Below are experts of layer 8 (counted from 0) of a mixture-of-experts language model. Rows are named router (the router's row for the expert), up (a neuron's input weights, with its number) and show model dimensions 0-191. Each number is 128 + 32 x the weight over its row's rms, rounded and kept within 0 to 255. Numbers have three digits each.
After each expert's rows: "mostly gets" lists some tokens that are sent to it at least half of the time. This comes from a sample of Wikipedia text that the model never trained on.

# expert 56
router:154179145147111163157115168171168151167135165113096086121099087151077109070108145152113157165121114152124105129096110183110070125103114123154106113073086191087145119166089067156157094107135157164126131116182135149157084168124156099164119145143091076129162080109157101176160109153078129107164169093131089188195118131134159162133116074135091105172144158119096090154105175137118128099165162118074149088182090125117094107144084148150064155085097137087160066098084099127166128087100090080074104106087166162155120104103145142089164059123141090092097132117186174136156134126125130115
up0:189136059093168125117118198118135136129147121102087116107126138130134106122099141169192154104129135137093119106146138134139096034135140093154101060097091186126182120097126110131057109156149173147160101145094134130221164166097120145121093129144051121059158103105177085087121150102113151089178195103114151179134150138137115103156146117157118119134122141035153069122034137094107168161120106132125107165146106089112104136156108158124123150085067158099121082144080109093137143150108149145042135065100126142151109077122178127123168144102133143121102135149133156114134145113132133110
mostly gets: " Blues", ")\"", "!", " Night", " Love", " Your"

# expert 108
router:118158133144110167176124142177161151174110190118077091138084113159083092051116157160116146146108118153125084116082105189083039136124072091133129097081074157082153120164080080160161130086143142150109148105156176148152100165111151109161125149141078100119171100121164098142158115133073137124166172103106096177155086161137159146135125077149099105164107151116081095146123176150137137111150154099084117125185108097111102130174117189148092169096086174065163083109087103112166115115104103071083080097105162179156110108099142164089142070114120102105080120128164166131160138131132123106
up0:170125100139177096139129180136151146105149101173075159082087116141166148105115131148150146122102151091146094033164117141135105134118095125182138074103092163099192104128129110164074137122141147138219101104147104130175133205143097174147105201144116113163126118085151116107141153139166125096137136125134105130106136162139143137129201098107068095179156123097070099098094157089137152162086101100152116163170096110146045104153133148117140116154060168107203115102083103173121139146118117152100137068140185153110079080174112121158108127116117102134068135132127159109134158074107173080
mostly gets: " Christian", " young", " police", " religious", " Jewish", " Catholic"

# expert 70
router:123196127142093174180104126166149161175107181114097093120094099159091108072114154129122141145092128155106100118101105192100037124118080099158109096078084196079152128149098071165149100104124161150120129116156134142157113150130155100170110153139079097121204074104179101159181114155088128119164150091115103177146110152139156142129111085138117123170134144108105093167119166131128132082164117103076134108178096111125092137136086176135078166097092153083163071095112110118185121090101097076078064123107170141141096099116142153086139055110108081092093159130172176157151118117142135123
up0:173165097140140128112144168159193104136138085169078150043101086154138120121132118124179151115146118107118127097156152124111089067124105104188132026126131173140196117126137068166067147142142163135154116140144100102162162228098115158119128148153092140137140087085143081119193152142148134101162145118104134150097136149109110120185155074131084126153154127063114103128060174099096157164106092086160127172160113110132091083169092126148133115159070148112139093104077109130107168175107102177085126101108136122110142108174160172101116128073092109127078138115161103131139167127073176108
mostly gets: " Science", " Technology", " Affairs", " Justice", " Health", " Police"

# expert 48
router:151177134149095177194104159165170136192105168100097110107092103156109104072125155153162163146113101150102099124109123151111039132102088109139114110083071174101137110145105047174172096101124150160089153125158140157152099158128159096156117164135096111118176102083166084143182108168090147132172140100116118174154108160122167149139113076119102116150131157122074102156116185102123119098184123119080125115183078101107097135175116156135088149088091130080164069093099102125174146082099101103064083104088172160154115109123141145088169062122121075084088128120162166155167122135112146131
up0:188154097140173159126157102142159127120090104133106114052072081128146113132104134126173150081130108131121082114139126112098098091124120079221122064116163176125169117134160082145089087147128146124171137129135133059149140204120110150119141159155097145134158087098163134164191152091125135138151117109076124156079146151163120119116130092157079134140135122087150101078089192084094167159141086139131111174144116057116058057188099153157124096118105141127188099151073117113112142147108089134082148101089192159101129089142147119138145117108124165125072156139126166114143175075062169101
mostly gets: " systems", " Association", " organizations", " magazine", " pandemic", " system"

# expert 129
router:132151132134107178151139156161125157165116202115111079115104082144074106084091160144123116174116101155134087139086117165097061117106101091155098094101092160087152132160090052183206118120115149178134148102162150138160112151135151079165096144115095098099153096118157135178180083160077124127175141110108090167159113165155165158127118073125097121170144145098077102156109170128146138097159138106082146099184111103097125123145111180153092157102100131070160086089071113100186110098102092096102103123094172161163117077096150136081165062147128084073092125140162170183150136119139120129
up0:175171104117177073067152126151164142148136067153111147033092121115178107155137093152214168115117123120085138151135127121147096102156123116176092113135093183138173112129187079125081123123143153153191150129135120075197148194109166177108080146161085138148164134088116093166134123123104156131181184163086116179108154154123119121138150061103056092123128151066090085066053147127102156153117118158182089182145101099095073126123125137132124131115074183147148119150114093107128106146127126144078114116133177121090109075127141154124144139133135166112094128136164135116124158137100151107
mostly gets: " NM", "Singles", "Awards", " copies"

# expert 17
router:124144162165097166178131151172163129177137191142087098153069114158086101077123162148126139167117120156109100131086117167084052113121095117159118105070052167092138100149099076172181108117144153169112144113172151140147080159107147088175112160143086091097177089114145093164172100134095121112168155098095098158162129145168163148134117085131094105156114133121078076158104167129157125113183119098068135101184123096104109115153107159151081152099079166045140082114110103108172122101079088085091101119084166162156121091084154163112145057127137108104095109130173150160141153121130118139
up0:155147068143194078092158164143152141123118110132074111098136127155118130119150125142186168108132113101151123126126121114135082116087097100194109055098126207104169126124162117125051101119158138200189137158129158154180181206101138192136109161144088164116156080143140093166109180105136120162149101121112163146101158131113106128167154074118087091142094167060093122121089180133135165146107073114154077222149097103102041100152104134150131116115084158118124088148142077116110143132084104139082095143097144163113124094125137153110138133175087128127107109147151131088089175129147155127
mostly gets: " Bert", " Noble", " Ori", " Palmer", " Rost"

# expert 84
router:135152167162103195176119162170166139144094179111123084119101113167083093060100169152124127157130103182117117145078116183103032142107081116140129106094080166085141115168116076160194111115126158172083156093164166157155103135127162103149103142157091090096156088099139103158168121156101151131184147094096124183175116162159153170163133070119081124130107137115099105140113166118166153109164140097074152123177083116113123110167115169155092138101075138082170107101094118101162120104107104086075094082085155169147129071108132143109179066138129087078121109114185146147154143134133125135
up0:169124082116147117091200147157176121102159126119073145104085113139129096115121127177179127123159146108095134110106127101110096116142123109178155105120112156109165097142101123148110135110128148126189120139144143130162165222116118133137085172153084114097167097183127116143117196134166140163149162137085139149116192165147099071148124080138133132110097152120052129069071200126131169114146080091125143170132120120098062109181061155166144136127056149088154092103091083120160127085100094128056119102066147131144072120155166129120164127152106163157093105144176118105101133083149192065
mostly gets: " latter", " first", " pandemic", " season", " soundtrack", " project"

# expert 54
router:148156134141092151174134156172147163200121191128112091115101097150062105051100151173121118155112098166111091133094119166095047122119088093143140121069089181095162135155101069158165116097116142171135154117162152144145135160128155090159124146110099088122187089083164096184150096148090129122159169093109112182155108174178181134139092079138101107148142131123075099164115198135126128118159130113081145114190131124110090116157105173138074155093088138073164087107101092133175121082117103076083097106110156176164106126111169163083144067118110116088088124128182160134133124122144117128
up0:160169125117149100115157157151175152088134136190117162105101082153106147110144131162139117115154158107162118134185141094076075073141131143171117102135100151175183103182128108126083143136141151158199122146157086109197135168103167127129084155134098172144142055128154083120170158123148087084180154102097140131126172139131123086116111093125088102129176105069133119125059181119102148169127078125137123141135125070135081128158097129167102116106084115103155128111138082166200176159093118156043143095108104142103095087186162153056132118107130150102120089187199126132096178096110148119
mostly gets: " football", " music", " political", " social", " TV", " television"

# expert 179
router:126153159170083190161121156174148135161105172139098089133097100131110096073137154139128129167106101174110080149080125178092061124098106120140086101068052144115133095149108103175188115123130134167115126073170136108158092151128138110160105153111093098083150098117185117155168117156094116113196149085095075157166107173167157162120129099129086104181105174109090085159110174149130143118190142095064151121179119098110122145145110181138089151117087146094149100105073098109164106110097071093089098083088162160159096110122146134070177057134133099113103118169154156164158152137119135127
up0:165106134138175178074156186113133138105154084155127127086113093135133137117188111173168142126119180135155062076163143127145098116123122153206132054149094195118145100133117091107075084151140149115192101165099107109180120174102147133132120142121104150132121088114145081154118147151133147137160103076147151130163165127134092139192226094075124102084166122025081114103086157093097140146082099053095127181142100127114046131137120155155137132114098153077100107116107093155151147176095088117092137119102138150116079115114145108117142126140101172129101134166159131134108096106171167093
mostly gets: " Don", " able", " Ed", " Will", " Ron", " Bran"

# expert 12
router:136155150150097180162108167171160135170132197135106117122101107161076112068108159138115148183114127155134098143098094172078060121102095116143111114074081154083143122161086073202157098120125172161115148100167143139130102133110151088166130156147084091106192078116145110154175104144079124124177147103129112190160105138148175154134122076142096099132134145108102042177117160146134123123193128120077138121191094103094103109152115150151086165092061150072149108090088087114155126084081091076097099121079157159153117095129144153092151068110143097091101134120174161152155147134110133125
up0:154115076133191138097167165160181158122096083189110103110118106141114133132140147120207159106105121127109104105180098127099087099115116102172142095132131196149160134144168083147093121120164117144180118107081160139175124182112126118110093194185066156088199131103125123106160146146122093147184198125073139179114144149109111104148142095099093144150098193093097074113087167129132160172157073139133101154159120064058096139172103128138087086143032135122161056131168123124133152139097081127107054087128149120123120127116165102125127127135135125172106147169164125098126133126115157109
mostly gets: "]", "\"", ")", ")\"", "”", "\")"

# expert 30
router:122130158173092160178128153183143163151107176118089079110093099166053115063131157129120136158122092173139122133087081175078058130123108120163110097094101161106140141197108094156176137105105161174110143092206159151153112168120173093150135154151115106098154099102145139176156098163093130132179186097104110180167089163167164173145123079106109110151114119107104081158093175152139140102148132115074149108185097130067127128112120172175078141078095138071158111099111097122170107108115083086089113106130151165164105116091133168108151069138108108114086127102203157162140134096113126129
up0:191120121100139132147166161142161139123074127145081157090081094114133110123159113144194113094157141157127111053122112120146134065102078139215095087143138154139154150134150101142075149112129178124185132157173100055215143110118165174114095102153067128135122107121140146167130162132132165124175159086122124162092138162157139078143145084121124131152105134063123120136063133112104183125099087121127144143147110082113041098151074107111139134110043156134157118127102083095181145170114127130049135106098139195069143099180160139127143143101180115101088141166139135134141153119134172095
mostly gets: " become", " such", " became", " becoming", " As", " same"

# expert 20
router:160165152145089159167125173174173135188108163114092100148092100141070099081126145146108140170112107163122100126099097161118058120123098090162123118083065186094136104129087058163175119108130154146103143119151149138147114140120169093161111140122107073114186079089152094176163098160095115132141160096148094184183113170143165151130124075124118120165114138134076072164104159118139123095189144092088135095182112115093118136158094175140093162101067131091173090101090109112165134090113083061084084117070154152171117124099143149078165075132133082102075131141169176151146127141146123136
up0:195120101069183125076124178109139126153129109113109137087136089107143108128118112162161189160108119103099120087194133089109118086096160103181146088144093191124157133114136128152077153150122156154201108107137121101159183220155117135133067177162092168108125134107117104179166186094160132123183169061074159129130114162137099133177139090114143112140121168117098109096066173131131165132140087148131125164149105130096095126118083173129134157148085183085120102154147108102143159154104056122062145063107181135109127098121114128131180135135065117167094138160167159125094143092104169128
mostly gets: " book", " text", " novel", "\"\n", " painting", " books"

# expert 72
router:116160152160087153166106155160126136180119172125086087152084086151126081070107161133146130143109077161111086143072124173087069116115100099151115097066083156103145125146081083174187137123132148150096145085179183145131091138130137092169120147123092100127153088107158092158160112149078117094179172112100096167166083163168177145110124094115083117165132137098082087158090173130135147130176141092070136117172124081109104109127126172159066136099083134068172083109092096137158099094108085094075115099103162171162090100126147144089173068124121086109081118148172146154176147112123123110
up0:178100099145197112087151202147203193152125065144056109105125133164123134116170106153186157134163081124170110129126127103110093076134085091156106111082077171134110153113122143166100123143141158160191105088151125118159127176144142095105093141160109150109135151112172039119117155129153140102130128120114150178149168102150087131127137102082106131137124111089112081066047185096135135159087097135131105128139100092131064113195086133197163146141093187132152100097089111103125169148101113133065090089104178143145103113136166155082110139119131141146068095151129139087111149129156162143
mostly gets: " William", " Robert", " David", " Chris", " Steve", " Andrew"

# expert 160
router:119143163172116171170126163167138140168118192134093082129104097162094084058124182160126118164117070180122121136091123169071075128105091110147095096088097182082140122166114076172156093109115163177091134099145153143163105151099150067159142133122086088107171075085152106176171121179081116130161144078126100156165130154176149164152115070125114107136118138100107107169118165149137137091184118094071141102181123121089096120142114169171101151108083139095156093100070106124181117085110089074080101122094147166145102102128161158081169066108133094098099133126188133147142122129119117155
up0:167113093112178100119135133135169147145080127147100111104123134158149112055112109158180177113019183143129110156170126120108106096094106153181131070128150182104187142108165139153069096188127133130145147110099089119155162171128093095125116163171074169089165112114112125158143150162116124133144203120107115137127140117067105107166155108156118137150125174110109075112050179071118144135117092140139104171152099122062077145165077133109152145126113063120135071142159111137111137140089093154063061102103170129076114087126160140109157128090154087107114167127174112121114135131097177072
mostly gets: " \"", " “", ":\n\n", " Title", " '", " ..."

# expert 16
router:128176158179091165163115155174145121167125192115085109108083098153114081079095175141136117169101102169113097144109106161086071134122097106172081104097105158102137094137108062173151111111125168159094130112173164126167094159124181097165121145120105077117161097100158111143162100186094130126177135076116110161154087149164186169116106049131104086159120147106093091156118172136138109077142144109083145083173106087074118135135123160151084171089118133088161089112097104116185122088100090090081099090082178167151097104105151180095173074148144107092095118114156153152166139127107148137
up0:180121091112168141103139120150155133126116114144103109085117113133109124114153098112163163092111170113124119099144137127138091105108130085188116065152133179141157135129159088126077107132150100149176132141137146118182150192111126116115146155167095124136140098100145117127150167141140167125161120150086140149104200170143114149164253072113113111165108147070136103121074203099088171146093058146122142098143118094158081083142106115175138102123064169122164102131131118081086156204109105143055132140037183145088142074154165154112132137116127094151081155173157162092154156130100180134
mostly gets: " including", " include", " includes", " like", "including", " included"

# expert 63
router:124140155146070182168128153170149134171126203107108110101084071157107095075103161174130127149114121152127096151105113184099058120110108121143117096070082155101124100174100078171176112097098149162113134080161164136149091165101167098157122132134101079109157084105159106165197094156086119106174164091126078165163121154147181155133128067134101107164130138106110091148112164127140136103183156088057153090169118111086108115141101175159076141088073132096148095110100114107166100090103103104087111100093179148168112084105131159071155064131118101083093124121184153162154125132144121135
up0:151129094072188092073160164136180172138148101144086131089116114136148113163159106157165168136146175103098136095157155107137086106075147114188137066139112189159167132143147121141070126139145193129202098115153118128135151173126140122119084138200077180126182117096120066141097172120108151126161127141063137166103141142139098120146109090101136136144120113068118047083048155097127150134140049133133129167145132104097095097176099127153163145155091149103130132150147104157113120137038119140114105088077149139138074080165154178131171137072089123158114123154164149106106149111111166119
mostly gets: " @", " ESP", " FIN"